From a checkpoint of a small mixture-of-experts model trained on Wikipedia.
Size: width 384, vocabulary 5317, 66.8M parameters.
Experts: 24 experts in each of 5 layers, a softmax router, a shared expert of 512 neurons.
Training: a variant of Adam for the experts, 2586 steps.
Below are experts of layer 4 (counted from 0) of a mixture-of-experts language model. Rows are named router (the router's row for the expert), gate (a neuron's input weights, with its number), up (a neuron's input weights, with its number), down (a neuron's output weights, with its number) and show model dimensions 0-95. Each number is 500 + 25 x the weight over its row's rms, rounded and kept within 0 to 999. Numbers have three digits each.
Before each expert's rows: a language model's description of what the expert responds to; "mostly gets" lists some tokens that are sent to it at least half of the time. This comes from a sample of Wikipedia text that the model never trained on.

# expert 16
Description: Sports events and teams. Nouns naming competitions, teams and venues in sports articles, such as Cup, Championship, Open, Olympics, Stadium, club, tour.
mostly gets: " Championship", " Championships", " Cup", " Racing", " Stadium", " championship"
router:507518500519521499504474485525508520546528481449491508526484475549486499499497506491490468504529483500515523534512500464520509499509525467515497512451474506507516476506469494458526532469538527487486461514516523498471504490537507495511494528495513521511542548499525484518479494482508507506
gate0:511485464479494500488510541518476465533511502495489480491564504549492491509496530521507475494487446534538527529524505531466484488472512446505502498492535533524479488553505488490537505519482496492489471473458519506504472507500492459522547497479513507511447487493494445501520501473528477498
up0:487506500514478509504485512533502474476499496505498571504564496484469512497503470524538506452484467563459505493469463497510504508505539510488503495520531520532510496505480507516510521487504491487481493472462497511518499505494508526530483489526510503488511509480507470511510479490505473471
down0:480494513505516499552511470525504517473515527471535514457490484517509493522554487460478479523511474483488531503514443436479517517483505531519456524528488496448488503444530507518491492494497483482505532516556527505520473515499501517526466467547490494474488474497496459507494478461525482499
gate1:491507452483513529487502482505488523499536464491532531496509480549478462495500496494522442513488546514529501511529505498494504505503400493538506530496526573488480513539531476524508480495499472484496488547492490498534532515462499523551496514488488511497505488483494522495479478501527499471
up1:478486468469508532506472532510483534498539497593533492544487522488526506516534475483487489526498463485524492531540562511505468488458483496513499491507471502517499510517480462510520472521511534478484462502481501467485555513487492447463501494484511511474473491484487527500528491516507482509
down1:488540466562519497532468496476512511474486507520528487488493501456503500509518452534478484485510448513438489487475494544509511505522477500499519552464505483538516565520514455485484504481502516524497496533498511501526536547510484503526474512511498493493467506491499534480574478514493555491
gate2:492488545499501509504492524462493496544460499490482510462536464484533506503526470494476473532518498505542501531495509482451497508482534522495468480480512519498493487496466484518508464539510468491491540520524466519508519537518493446491514510509522491490499485490490492490470543486519506528
up2:495455492498483513456539517499485514459534504493537515507489458531491459498494493488522511476469507488515485509494539555527494475523484479518537502505491481494519504520490489482490503508469494513452501523484508505528441482478526546515506510504448513530478521481511482476483511538457522547
down2:543479514479499529505514498512493485502502501499508499492536533500538519510485531501509517500522512502459483495499494452547499538480493504499510481506517478523522515480532508517510506523511471515464522479436515482453490493502453490491535527532479504513510483495480528548468440501515546489
gate3:503510537527503512501524530462520522464479527462500545487505479533490547496531512520529500458470489511517509494543436494469474499517511519512546497502521520498499495528503485506493480494519529462498493535522495502462481509493492498485515482505521562495507495509446465493507505498471481524
up3:506489478523505531513529496513525484497505496546496504488503489517498471511535545519507542500505519482479488453501475526487486506526539527475469520500518508485473535467465493502520545496503459479495471488538497503488493510531503463505532483506474475497509487508537527486478477473518501483
down3:515494489508478511502545502489522515515511487468526485566550534480460502487509488495562515497489489485499506486522423500481488499494496491472476437478514505497487533501531488489494538481484511487504504495468500472523511485541492449487530516503473460511489502495515452501499484465521476515
gate4:476474491498435474481508490511457504564499496491521498510505501502493507492511513495481528424515505529491487495526543505495528487512494466510493461482542475519520501483484489525482521476556527547522500507444474499518462540467497484480433467497492500521527535492495537514460518516514493435
up4:490478511489499525526474502496486544484488518484487516489498481477530505479472532516450532473518519496446475500487469446488473523488489531481498500503464469490524506508513471488515513530472457453482477427511444538466515468525495507512535503508546491499485504490476494503529475496502532485
down4:497467551478510495513508527537489520518541489505486512473501486487477514528492504493456503515519487551496471476500508477507491520522504486493491480439472468511522494516483483489497514446476492511499467516528502525463506501509536533513487506500448465534486495464505497498519480511491520525
gate5:502502518525458481536486493512485510472508476491528508492557476485524493488466482493507489504531529465480496469498550472498542442494525489497502483450512547532514508500459469526517524496469539507484488521507494542510457509486508451496564483490509510504504492513527534521488551497490530474
up5:497471507509471471490485491499492473513514505493492479466519465502498506530488500504475467476519495511518489499536498507531519472510523515516466544475518510478466519535508481510521493522541530491477544495511481484510533521480485463472488487454481466504501494498504478480481510533503509467
down5:484520489476510450486504471541509539499479507492506492496497453473458517500462497544521509484505540549523466453513498477560511537507497491499504510510515542514444477514555514482489473496543485516470463501443526487540476485516499482499509508465524580452488488476481512508467546484454480496
gate6:501493533511493485485500489509479436494500488435478438561453477533498522563491500451553499487540467497498499481498522552526487508523490492513518509487503451495481547499488510458485494499533476563491567517449482516533468497492507502482496461505494505494503510526499501521502439485485499522
up6:489503486467517458498499531526492427525498496505514493525562520503512488520488516511484535495497484498514475469527502526506523523494499487512421539503486497489510507516512495514486476490523504506450494513505499494543484518536500463441493487543601519468511485503461541490481461527478494490
down6:473510502512494510491521496475515457463464514507515537515513460513471517521531554500477534532488483528522475532495503517493519539500511510493478527500482470497482546545496513520501474492523510481468502509473514551524491501436490493501458480458460528501507512434502495500488484487495502536
gate7:501460510501505526490528498501518512463493492488555459476497525498502468502486543521528571507526501518500499529511459500483540503519514506462554533485506458471486525433443527523488474498515510538516490520468517487475500501456470499503495543533495458506501489448500520520514453474472469486
up7:505521486482499468513505500488474494519518510510465529521501556501504543531511531521480444499502499462462528479445522532508482497462458517517510456521493525485480429540523504512439487487478501476531535449538493490527507524525524508487475479500556515517480503509496473496477563516531527482
down7:454536485503468494535523517499515485509555504511491530521463511499498441515505511524477458488500495480526488526507511585513528475467518488509495524531548509460463519527481496531457504494485518514507514515491493530532547553496443531472530464486552496523466501535543459483473537444511522496
gate8:484490526482461526487564489507512472500515528475516534452536554492489529508474489478468508539509478490461492530498462513503541502549499500502529500529559511523499475493492510517484504575481488519511542501495490522480497454491513499502486529501502483487522493481469479513492509526473526506
up8:543460533478514465494489534517466523492533476493496500508494478497513506480490521505514474513494514476542507459496477447523489512486477529462503490471481497505542508465516487499522498451502535511482497502478515532481478494485507492528520490513498527536496498515494526459494457527499511520
down8:550529543509565464531471490484466534491508491492512493504564520503498540507457553500538536505484484455559475460523472504520499469494484548477528519465486505503506472512479463486507465485465511521474529525450501495459499514494477492516533494476519538488513489465473512511490481479470491491
gate9:491488533504450504516482506479463505486541512511531543477501465498525500497491524470454493488521511494502459489476536480456522506486519512482487500519505521490522476509534516541494480467460504489515510508479475542490463495514489482451512447540529512508523527503414498443529521441463508488
up9:496481474494506503465517490483502548470500505485554451494485469509497445509466517512537523512550502537512534458476515512500514498506482462505505542507569507533508501450492501511475482488454470540508508520490489502488477447481509539494478507523466474484480497524491503513503548483477514505
down9:532567536512477488485480526489465507494501503495533492527508484483540492482505513514441509538479476509497512508480486508487455520490502486478498469504481478502500560508498488491523497510458468561485471579490506509481542477504462490507501506512513527535517511491528489532583512502513512493
gate10:513475503524437521515524516512489490441479512464505501489511502570456489442523550508556521516497548510480488456505482467498517541510486488486485533503507549448522528473501532496477506472503486523502490475509470508499505493478477491533472465498472490512489480533500543486528511500501486479
up10:497473494485530522505476497490525482535510517519500495485484517440541496522533478534495512536494446540496523486489508483504506453463485537542451436492536489492498515500523498527524512486487499536513538493510468528494506526519482523506544523546514470461487488497469510499499490522496507512
down10:465526483479484492531493517529493491527499462497448495496485506492504539514475532482498510498471476492507534498480518520492487497486486504480477504490466519480493468492503508508529507497464493555510518497510521540429496533466509507490499449518458547497496487507486520468497512485490496523
gate11:503474487498511484486463504438523497503493495502503458515513490495491449461501477476531503497543524504471473493529537507533478538495527515460489524501539569488483489511511523494497509506506507493540493517547487545501466491461521465504501522427511497511461492493476549512466510490532519483
up11:495496490476457502492486481528472527518477486497497484517479468500522521483542529525515484497499508476488513505492498565526536488484533495498530492530492463522483496507498453556489512517512496459477470524465505492497499503474514502488453474510547523507504492534513454463526471551466539492
down11:508530477495486500469480486497508459489514539525511507498509490483483485492514472550513506510511545520505490494521489519521484470491507516532523508486535475513468498492587509492498512529470488503501483516480489534554486530545506518495471516510472511507492514483534504544547500492494546494
gate12:523507521510531463533462513510508495514534486503471494499517471492520465541484484488476491517479517468531494456509503500477471500492515494484510508527465490545524534489485510507514465488486555527475534508469490518480466499508504488503501503521488501496482488500484507508506550446506429499
up12:518501525504508508513494498530510511503525460511511477481520487528507492592493470463495507501469507489494508452505496546498456493544528478535526497481510521494514498501478473499491503481518492530453506515499487562509474477510467466487533481501508522502496471521501490501478476463495513459
down12:450515490512539552511478529477523501477492490477523482486474490467513452495482475518493534487534496514516490493519503491496543512499505536500536528543523501475452484485444510502485487483529516532489485509478507535475512501502542483525502498530442526515496503516489511494516509521493502483
gate13:493509501494529539481517491545478468501567502476422495485500505539489482516483483470481511501546468488504514544484449485492506510506512505477483490556549501495529468467521507496508469438549491446480483474492487499499496511505497482548541506497478523475520493494474505515482472513522515513
up13:510488479468487495511506470520475523554454499480497533453505502543531492495478456519448446488502494536478532518523499511508519486486500452527508482485527497475499498493521463545501539458535455475517511475521512500503511502491513566519485490503458519489516498512505532492482537514559518503
down13:465512496482488454457486483546495502497529539517513498495539490522516481512519509485486536514474501446487565496474495507528553544498500477505481513486535533494497510527494531458453501488465504510515509472513477480463518503517495502517478505506507512468512516489519510538467506512509500474
gate14:503499500497493503498525511512482479484525496464517485511461514519486499495491490517550503511507435544460524517495554527490465508502450445505519492444525459524482488516518478470515494477477467513521495561471500466459565504483505519497497491502508522506521520488532504520487499470516502485
up14:496509486510462549514480499465526495467550476493526485464525544535477491478489450491529460525486484496483518493566483502510487507514486460512515509497504448513487490534489483529493464465470533524471526557502499450457541490486529528490502491475495518492478478486475557505482507493470477489
down14:492476506509521491551486495488509473467521480508497537468530494446504481486546508475509523474493498515469517480488499513533553502503518500463502485545480472517498486472521562483511511488518456496493541484499538489446530487467470504510555452553502436498548487521513525486479483511493489492

# expert 6
Description: Measurement digits and units. Digits inside measurements, counts and durations, plus unit abbreviations such as ft, km, mi, cm, e.g. "685 km", "395 ft".
mostly gets: "′", " mi", " ft", "/s", " lb", " km"
router:503510501495452503484508453499504489483508502479504478480493487505539492528509503484474488501507483514542528527464527504491507509486471513510504516463541434487487539500476494498438484478438489493543545498536536443494513494464524544493448444527491475496544491469537496493475515551524501499
gate0:481474466504548489500497554529479479490489483527480516502504501474534485482492518529516523522508521551538493498490574526493499483515511493544509500471512488521483504494552492451491487518472508546498516534503514505542472523553522469497503543485476490512529499491440502491493548496509527520
up0:544531529472522470513465527470465459510495460482509485503526496524502479482484509487503486522513488486489479477469507497505501517525540503468467525585457534464483528508518436493513500563522487458514488465450474461481493511551494485505488523516567518499531504513551472489501483477493475488
down0:455546477512484569482506502481524467441508518519521556524505443494507522497521553463503500490531509488492508501496481506506478441489548466494499495469486532477494499553511492495468534565495508528454494525514522505511508525488501492485486507489494497498521488508511517483529513524490501522
gate1:486505500483490483470496499494497494497517501501466491451484496490485539481494465517480510533507507487502518520485540525487520481521470477465470466491500507482548551532544493545518478522468534547495510545531475515520514508529481522444461507505516495490571492485453497500528489510488461471
up1:486526458494501477538498499469488504504518519528518498492537521489513503515488519521501504509488476527488476500486505457514497504559481507522531510521518479488487538507472490494479511537467514504441510491546507515530477532499502511466510481531490509510490539433501525503527548471507490477
down1:527526572444523519472527463571485515462520499477458487523479489516486553475480492515490495517496521528515484512486498532498505522514484523507505566553504537524544494497452472496489497494550509498491479552519455500530518518467463482533532488462484502499493495475545477477488500502488541493
gate2:511493519499519405505470490478524502499526500449412531460474516519508536525522543506437464490521551501500502496470544477489581507527499563473514520509478472447512509493480491507522465503522536526529489467479486495490501532502479476503498510525475517519507485510508476513513511482498501481
up2:516488450493552554489514535477474488482458478523504454543526487462491501425483485511509551515496474460516481474490556490511459486521485450506494493476482533536506497505542509477484449499497496505452521558541547545515532457516492484514540525487550526488489520515494528514491479450499473476
down2:488443530502522490506515444479494530488489496487528493503501501480526500489530481530506487465474489476466493513495541504519510516499522491491460463513518509531496503498543533471509538503509525509493522486482513533524484505529524516489499500498521465526531481485520478509489500520511525510
gate3:483481538487530483474493501528463528495496497569503492528511495500510512501468501448463510527491506490517503538518496471511492506462502483466487505501501473508463454549482502528534499493507518529448497484505456510502477483500473540455526473540470522473469499489527487524537484533512509470
up3:474507525527524517497517522502489524531509526469500500489476485561482476476488570508512539564491486517540453535514522467513475499505508511487520510485512545517522512489499532455482497512543456465511518482525468470527491475511517544499469498495543515488514491476511506495498520498554516531
down3:492485517516507450470504502484508493491487545496463502504464486466507484473519487507527505513514513475474513476507479545495514520535488455464516496500480480562535521486493481532470493454539482510509505504513526513545485458478494523523490497517447530477513506511511448531512493513510469464
gate4:481503494510471482532559481440533470528505512538510483527525482500474520511475478514476511502489497526511482512498470527534495482492521511483511479510498533492468495512507506506487497556515515490525528523512494537465531459496477477504512474535489519511496514488517486508483487501509496467
up4:490498515496531498485493507560483475524480499486461492496469489490462490472506519491525515494498485489477563516496496491513483509526490532508494529523465497480522487426522491543511520479468519538491467492485465491528485521547489495499492558514494513497458495529504494438528444511517501512
down4:518500534547529521490518454493511514493471537480474565493503509524515494482480505504470488487532475483503526546492500482491516520520516520480511509456486479501510495473499501465487518534491506484509506457494495498489458478489519505525466505474542455541475511533529494500469529486474503474
gate5:522512489484485500500457493467510481510524523498491536496517470530459519480520471538519517539518468531525481501503527484509522492487519526461476460527488529466520501460500509487488495488503459498510438504539497501523503484469515482486520508475512511483495533515452481511510574474531453475
up5:517498489483486492470495476515510489524520516493486515482523480526484485441474487496479518478501476544499455480499508476489513493526502538497521526503502507496512502466487520492471458508535485455524485493555484485463483500473487524514474460489505496477514506530487477505507529503552463485
down5:593495508514493468545505469525514510486522498419434488469522491478517486466514504496495527441457523498549472493516508515519505515508510491470524482511510448480536518464495473472485491506509470482502461494540502513544512489508525545522514513547505484528488435477548486520533515484535491492
gate6:497512495511498482512531456505506513525441532463502562523474515467485507508528525523525520494520524533452508466489502481502532509499530505518481543482544507538497483502538522481459491486498514480514494474491486491456509440470537503501488484508524522501521484544476488511476485512484480501
up6:474522478481502513499437478522514513524493489469534470538475473463513502455486498558528482547501493515466490504529488477540516499517544448490475511525477481494526511497476539525497502496525482506493472535497491516494478447508503563484494481549531532483462501482481494497476494535476471551
down6:466506498525533476554471471494503550506506530485526504504461519566462481506494508463493507524505505516439511512460457513474504516503505456542530501543501536493484521475452451522479547468498499503506532487500505487534506517482528507522517507480518526480512525456502492478510515511518483489
gate7:494480521447508465493480485512526471491497520511481453500485548463503507467513534515493543528494514488505462480506468482491518511503449527524550479552506420548484501483532508510467457475499508491476536487471521515496480475500499482498500522516485490553478540552481503498523519479489476504
up7:468499497501479540469529473516467546506502488490481492472580520485471461506505507458514484519496476512504496491511503485487524533491496480498505499511499486469485499487502505487508474520479461523442451489506489475521486528476513521495490545513529476534486503519498476461553546482443477500
down7:544497485499514503481503465482532522485505495479527531476513513526495513521541496452458477476505486498502542523490499503475482504500472512547520523498516528496486514459515537538480481515502504528500522463505524565491470507508504564494469453464462478487471513517503474524527547523556548501
gate8:489499526544458504470487505497488518507513509494472494476464493516491474501477580462469507482472502479527491489461467496501505499519509508486487524504494504497430513501486484525512523471501492506479469474505497449476531467513502510501500501485483464480481509492531499483490480515503522535
up8:509494494472461499505498537484489498511484519485528477519500505511476505536479450505505494487520491448484413509492480521488488507472422488467489487486466486503511557497469497510515498497498500527510498509511498469545462485467463477429533500560485527480508515458485555487468456493520540452
down8:511528515442509463472538496497509485533522505512471488506500480450468473508512484462451498520543513525526510481535486495509497521520506484514504508522519504487531497497483521454446532483523498508498451462531482519521532542523515473465472514589484498500488485462544523536553485482524528496
gate9:480512477508493558502511546425478519508516480546500485479491500544543502505476494481456460514521489496477478501490510445518493470490482527491513466529484501506488499502516539517523497541525529473510534472508518531490435470519497491525548534454532502523450494504503533479496478508472474485
up9:493505521508509478522506483499452499459523539498542514545559498505501509482509501502538504471438500528484490483492512513507510538483514505526490481484495503479429512515479533499506485494538534435483500484497483480494505478528490514469477490448499488522514484528482535467465501483501524498
down9:542549524513542502543472504505485507525542447531511445499507502510510496521509499530497480523520474496526545563502524493490505493539531564476507512487492473491528468507476506505487496511476470492525510437532553492491496528507508503514454511521506495511490460514559505497524507463469482481
gate10:494486504497483536466507513519513507469529538501557513493506444539506495471472522475505521452492469528524474488494558540505520486519489482466449472498499524499480511488457481477472541514476486469492478531506519446507475527517504506520504478500535515503507461419496489505518480499523547497
up10:500495478530481501465492513485464551487529472474523506478528462495475486494504514508528501516491501513487493493486524495498471481503511492491500525442518502493468489484464506490500505469504515537475482503507507486515506523509489521506504480503537505557542484506526564496517479482500458481
down10:495491542504434464513519499526448500542497508494556500475494494511490483521494516528478499518516471550493496506502519495557477491495529470457499498455528480503491510489494490479495508542519527488478501505536476503490554514527499473547444513550479433564481499467516497535517483494485446479
gate11:526491527509483491504502463521464527473493518472536517486463504500519512483543493557526527448534455531482506514511478498469525471508468505481485483541475515535530460496506496457517514468495469494509493514489499518499437538498504546472502519499545495466494492454469503507541530516451488505
up11:489529481504522509501492520487505546517512508449500446553471511534526502521490518505538536465525476510482548484471549495487519512446510489489486509510454485482514487502462506476454550481504476512555529502467501519553457460483507516482520485495544476493508510508500516509496477481492506505
down11:513480506483479493468514504502459517506531491452532519504488522499487478484505473512489484498514486533477481498486529491480518494528456528501486479540487495507521496514512514548534506533531471544497482520460485458486475519543511471436498476498505405485519497498469513485498544525524517503
gate12:501520505505529539492530491502509509467526545501524514508520511484549493490484491508508502488503480505507486479512497519477471494519526483486536442542504433483515512455531511517452516501471538533524493537501491517539467518498499513462513464502494463502495514499477515485504485524484505513
up12:485509463479541514480479497507533502487519500495488506501496516503469495529539506419457441481503489500475497542472472473510500493507524507501508514516540499483481502526520477496484537467515525472538526489525495452525486489532508495495505538535524525520485496528525470504502526565527522476
down12:529504521507519497462527488505513519540526531491443500521525489498508534485527473490459537515528492545449490511474515488513508467478554503533487505538500479514513479482515502478518548518481492516530513479471524500483497483521490534479466482512460515476496471464480462521505525443466503542
gate13:507502528506508476515482490494523460566515490491429459553528532516512467481472512480484453439449485506534537499468491491525488502498515460524502519501485531494505520504512529503492480511478495496500574496509499451513486518489527527499513569562535518525516484492533493492512548486506463493
up13:513488460493439533503494522543499523505506542505509524499513508502524506527492481527529480517491505451489506494482510544487503475456499451498516479484517498494466494490473459478503535493481508504508487514425526492520537473495486482502485488498489459494494523516493516484515504495485522535
down13:482475532506505507478549462498490454452477517533505483480533498485510556540537488515463514493543519444459526539493531512514498435478515499467468522478454485486496459470482500486488452482490520488515528478510481497483526462546487510528461516521472471496465473488503502465507465467518509501
gate14:522526497503474532501546483513523482486511488530522498481516483549529462478512474499479499531488467490569499504509509498489486516494496535476539518459520560458506490488497496505464510497484516495523494540510489513522497537505466510487507520466474482474457483495467525508519509503472481530
up14:511468550540477484508505495491512503438483512506532504480505494493435483524504469511509492462484481516515513528478513519516465495533485487498492481474516515497465489506530482521545521505518501469509551528521522525505455487512543511449533497484496469520512450466499569495547543507498519479
down14:471497526484486527449523491517477486472452513520521500506533486472477466484471504487489531481510529489538493476540516490547474529498483499526549517503488496490503536516476536528514490515493453504479512526507462464522525506473517463474510520492519534500530498478455556494497495477495515509

# expert 9
Description: Capitals and country names. Capital-letter abbreviations and place or country name tokens, e.g. US, CA, CERN, SR-25, "United States", York, Republic.
mostly gets: " CD", " SR", " California", " CA", " US", " York"
router:490501493507507499477512484538511538470519497521511507518528474468482459487517489466547482508494491508475540528501492514534482492506433498514479515470493497541520519503499477522505445460490472515475474514507535507500533489506505537516513528504478491490515490472520506486503489519510531486
gate0:499533543494478517498516480480489497460509501441479505535492531528515522504517457500481497515497543531480534504564473508508485522484524544508529513529483569492451468521512486534486489486501488494526565486511494494484464511483488481503455482507495483479461451442514518516490490496473537463
up0:522526492492510498535486510485522479521521493518485550483478507514491482489467512520535473476505511493518478529455470506537505493500485492512489478493508498483535521471499538510531452506508510484501472484469509499477543537551490516473534526513515542489492482498492535526501471541525490512
down0:547527506499512484498478537499508489491484460508486470530481506491540495493509489488510539486501472491524532543501522502523513490504440510525512513525516525486488438494465514500471434492497460505508496498479492553478516492492509457524535474513474473462480465515480488494486507508494502503
gate1:489507503516519530509515494496504479520469508498503471521470505501502469504515463523527524480489536454505523500491427511494540488485511540537466494535502508507533486528495497439478501510477525489488509503471496497547490455486522500465506508523467506548486467499536517456510562504472493514
up1:520522498484504508526478518493482487511512485502489532494521496507516532523479490498536543506536470515490514502514511470489496506490512481492511453444501519517481529495565514473484532497483488512516486480521437528503504498507547502465471504483503446534552475507520499540470492489523504481
down1:488482508463460520530506473507463512492522493474536515522481493467479471503517472472493518540464476492550464533495531511498496531530502471496514502492517553526469512442497462518472486546495478504455534545470532505495497512522545481448513474480513517502465512555475491495453522506473533502
gate2:497488504502515546520507525457485493502446478483495527452514512533509539443523521517430519485490497512515508496534489540513485485515512497493473460518501509485527447525500532493483474500518548517530536528487485565522486525497486490465508473520485483490479532510510474471544526525540465490
up2:508511512475498487462457492515509481516559515498498454487479478512487487551463520487495501479507486449478501504476528480522484509479516468479498490515459501486474518480481522517477491509485500505528467524550475511550528485462491529525488510519486466480496514515474494488479520522529514475
down2:463433504513508514476504482487492490522503505508502538491499511538445496554542503536479507501494494546476521522527515481484494495494463493497478498524528482496511453520434520473498471476519512482530497485508536498496449558516527527537454445518477510483501494513505520509518484539515506493
gate3:488509546504500524500459499537504542514475512496543497475484491504505484468505516535517527475450479483467465490488492506486503485532530430530459515485472532522486502512531475507486532485420515488458470501509497457505489491514475523493520533510490485474491532503491477537483540525507541540
up3:501504490515519468491490482499491475507519526523526489491481504503444516499502532504494504460506537511513508452488475510497533486469486519534486518518517477484519485490488494480507526547507476520475512502477512474524450520517498517490480507467477515489464491544496493428507512456488534482
down3:508492489507487528492528524496496494516499503486494492496530506520499497480510490514503521469540500492486509511547487526481469529534470498499518450443526518530517501518483489466474505489498511511478470493507559456469493479509502527508507492527456535522493528518481494505531506513531539559
gate4:497516473517514487482535502465506496500482489471518521509469516481465486501491486490505501473503537530537489503525477498483505470524480493520493483496499501513500509516489474490487538518523472447529521499516494528520500529536488511486510495507503460497515521446513518458470514485520534517
up4:505507479494504531485487507517530491505466467499467536507524488514475501557522484505530499541481475584487479530487505520568491485502535505466492457529491463533490537477527522519507520501482457493540505524499484482510466529538531464530483495500497490504493501547463481522488538478544535507
down4:490600501493513490476492469495490481466506470479479436521492537485501529508473491472495462487491520492476478471477500457518469464508490478498483512538484472448472495511507524509529529502526543506485503507473503506525460499484513480570485525511455540560483545489458521517506495510465530502
gate5:518554548503466528512489503518481491514509479500440491558523511499479495503475517439524484506490492458533474548485500445519453484525473513503530496526516566533505537489479497496503514475478514497486435474474499508510470503483459488511545483476485499497498506482478441505529519502511511447
up5:481480498490515533506475524537512519485511513487509500493504459527500492527481545494510537506519445472495519523550481500516489515478472508460499482521516489518502540515484525479486522496541510461503536510452472489515510507523467492485490507503521466527494484490532508488537497457536489498
down5:482523499505496541505526485491563478428513492481489485494490504516552521509483500503471506502486473503494482508523483473483491548526499550461511494514508482461455474540531499467474536482502489504528498477488483520473489488524468484536484469508507529463491494488452486491518527514571494496
gate6:504528513498515482530523491514512468484473468471507509499518501507534499450509541516453499542457516509487494529503556443512461482520485479489505507523487530497494492482520488458481475529525509517476506462467512478469522490530505498487483499502471496495485539488513441496461500535492507483
up6:502523480517498529488539499500524529512510503463488433493531469513505498518526515487519498516537441474539476533513503453487496498508581534486510493492531488532505466486488510500495483511506510514516487476517535495484509505485555509558527478460488473544463486484485507516465512479463505514
down6:514447499509511524511542508532511537543435487473514482500534463469492508521465486505485527509545510498541507500485471515487515497522481514523483533496492459531511532489524537497496465499502467484520529482521544470471510513450477505525534504476452474479492508467549519521481435497464465493
gate7:485483522466517476503523504510463488454520468500519481524510525512514482476516509511564489494495496483483492429468467499498501505480519533451490518544493515497512456476525509544488526514510463472458445506482523453468491514497460513486480516503512490549461531484486523517555488505516489472
up7:516502478474544533481519519498500483475465472507492475513509521480505457488543483531550466512495500504492477469531508518465470513500550521487496504482437498495526499524550523510510480489520514469520492483502501425483520500491511500503475498491495465520453499499531512506572508520481471460
down7:476517484487509441523484495480531499466494514505505491463541464477540521488491491464542518517522496501516488426515455512522482511503512517470502438464523515483516474505496530494510494530516491494478465526486486515472489504500474454474483496441488500501516522461536528530497508506521472472
gate8:528449507519478494506491556516515512563509499490526520500507505484478513424482483475494489448460457555520452539485488485473490516506504513457438488501497505492511468465458516480483471504507487515523489476504550477506472509482475473514527486505462492476497448478470504495518469487507477541
up8:487532534507461518517460510507507531469555436498497515486493483489482524493473466470502494536480463497541470491517514479521507532492564470464488506513518464499490523482459471507503497522453513499495492500490469497487519495486551546502492501451470504507503490523486480515461520445534525464
down8:503454538482523460469504501506452534577530540489507490487471506479516468471501506513492480496498499498515445500481503542497488514497487511510497490535458525479551590489531483525471487493490486531482523483513529454494479531490501528482526493512510505520504418493471516484478512516490502516
gate9:480522502525494538503507523471503499533493506480491473546537510479501546501498489516489469479509490522518466502514532464518513539502496503507501480513439513482506482484511549467478534461504517478522505476464477511520512502529484475492532486491490518512458516464479555567487508536497563510
up9:498508455527473535482482495494504499502494532505529524532495494467496534510516492506524495490503442509546487519484495536529482537501493489504474502511481509522491497535508510497488525453481486489504464521494494528497547497493505527528548481509492505475483532483504565497510543459503488498
down9:454483501501526511471506517490458508493492499485471472528491491466448494508497480516511504490463484531499461489486535453537466518510505489507482529501497491487464520472487490486527544572494476498415516484499481497548486506500482490483515570498495527502528471546472546486518522506485516451
gate10:494513529494488503509483507458499528472531527499509500527516497469488543486491500513476515456511478486462512491485436489511473513512464507496462501454540471498503450510497512513494473427500525473508470504520521514476570482490506526466549472476515517509521511508484504513510519522477501509
up10:469491502549498478498490551495531534559526505501488512516509512482529496503481486475458462536460503463456496481525495527502513494486520476522460502460453549465496511528481497489475510487509527488462524469508495483519520521541497511496518510543498528520509486493485474519495477537553473503
down10:484482523502493505488528515516482536535542489497500519462483525507500545560503477493491512470511503466484508512485480498460499527483539506510505494491528520464534501490477465480447534516488467491472509530534501505516476546496465481481523467481459502509527501473487530472520522479503490473
gate11:502508513505504500525489505471492491462494490452435513459481446459511521517454477515499484456567504527496526526500486539518479510506507498490498485450534495499493482522507549516516504479538445492456508532471517521493505484479568484482475516458569520523488515491490497501452490487512492487
up11:495539482527494504491534466453511514480453517488499492507519495514497520532531462503521456537551512494488488505514489502515468506514445531508505511496530485515485453479476506537472535531525490477499495576507494472509516496466515502504503481497493475510471535472522521482531489475489493499
down11:465520483483477554486512518476533507525494532517529533467516489547502505548518506481456510481509512508477480483514543486506475566496444486522494471464534508548547479461509493509482519486519475453477521529538526495493479501463502527521436486471529485470486513473473465496492522497454500507
gate12:497499530477490476504490531493500519485488491511534483517511478535502508519517493480521502507539507472513491494498488498484497512500480462518489531462517527501491545456490506479495572486535488514499518496486449526483496500492510492489542508485512463511504549548505518521490493541495533490
up12:505511514477472484505515515480541510524545508487473521491555495484486513494490494472508507497569511490518484492506496493454475567497503523512490481517503480469533504437483497521470515527459501494481516512502508529458536461463493469485456472548490541541495496505514551537517505518488510512
down12:512441524503560489520519488516506506522518537497489515511480483413529480501494496469512496487509479498551572509521504453499482450484537531519564506482487495540502505508473512469500465479494504496543466492495488502481521516510437490523492466502519490439503503512476522513511513495525490494
gate13:488511529512512520449524542505504486529487476486487516531516572532479488528473502476502506504503507488490475482492464489466486513502504542486495495509459544546525497519510499520505505469485481518530484458496528483431490481453452500541490495488506487499501484468495502490525476494507460506
up13:530498526490436465488483468494489499494553510451473534523503464519503495483501510511517493517470506484471513478512483484503562507504573477479493509506532485498495415465492493531460529538475529505499505462472493464461530528483539499493510498484496528483454511509503506465493489545504518510
down13:527497482507482478490478506495509456498509502495484446532511463553524484480497481488547504489486510521517504509487514534503475477463455468521498495461503485496525452505502485475531526532461468516516481524528505490489488478499496503513475478472493473495505536497509484495490479540487488457
gate14:515520491499464552518485498489486477507536477517469467489503503498514522485503572483469525491487509501515489505470533525489492473493556473469501474519469495529514470523538515547522459512468497450484493520497530454454464517472513501503511526466510497487529499514559503477546499526506488486
up14:488509481481514505503502493503519514500481517505540483505513497480480513529495507488513507528537532455517500502476480477496497526481473527470510492503512530475491486532484518457509529471493505516480474522484521525536492496507442521512504489500466444463528497501495519522446502486492472473
down14:536450521488516536515506523556480533495542450493494476520468500479492463517532494511493493498503482460490496523510468501500525473494489470517536501500483510477462505518514499496501504462478482505559498479476530499512504519481487497508515519480443471458501510503473503494508488513525454502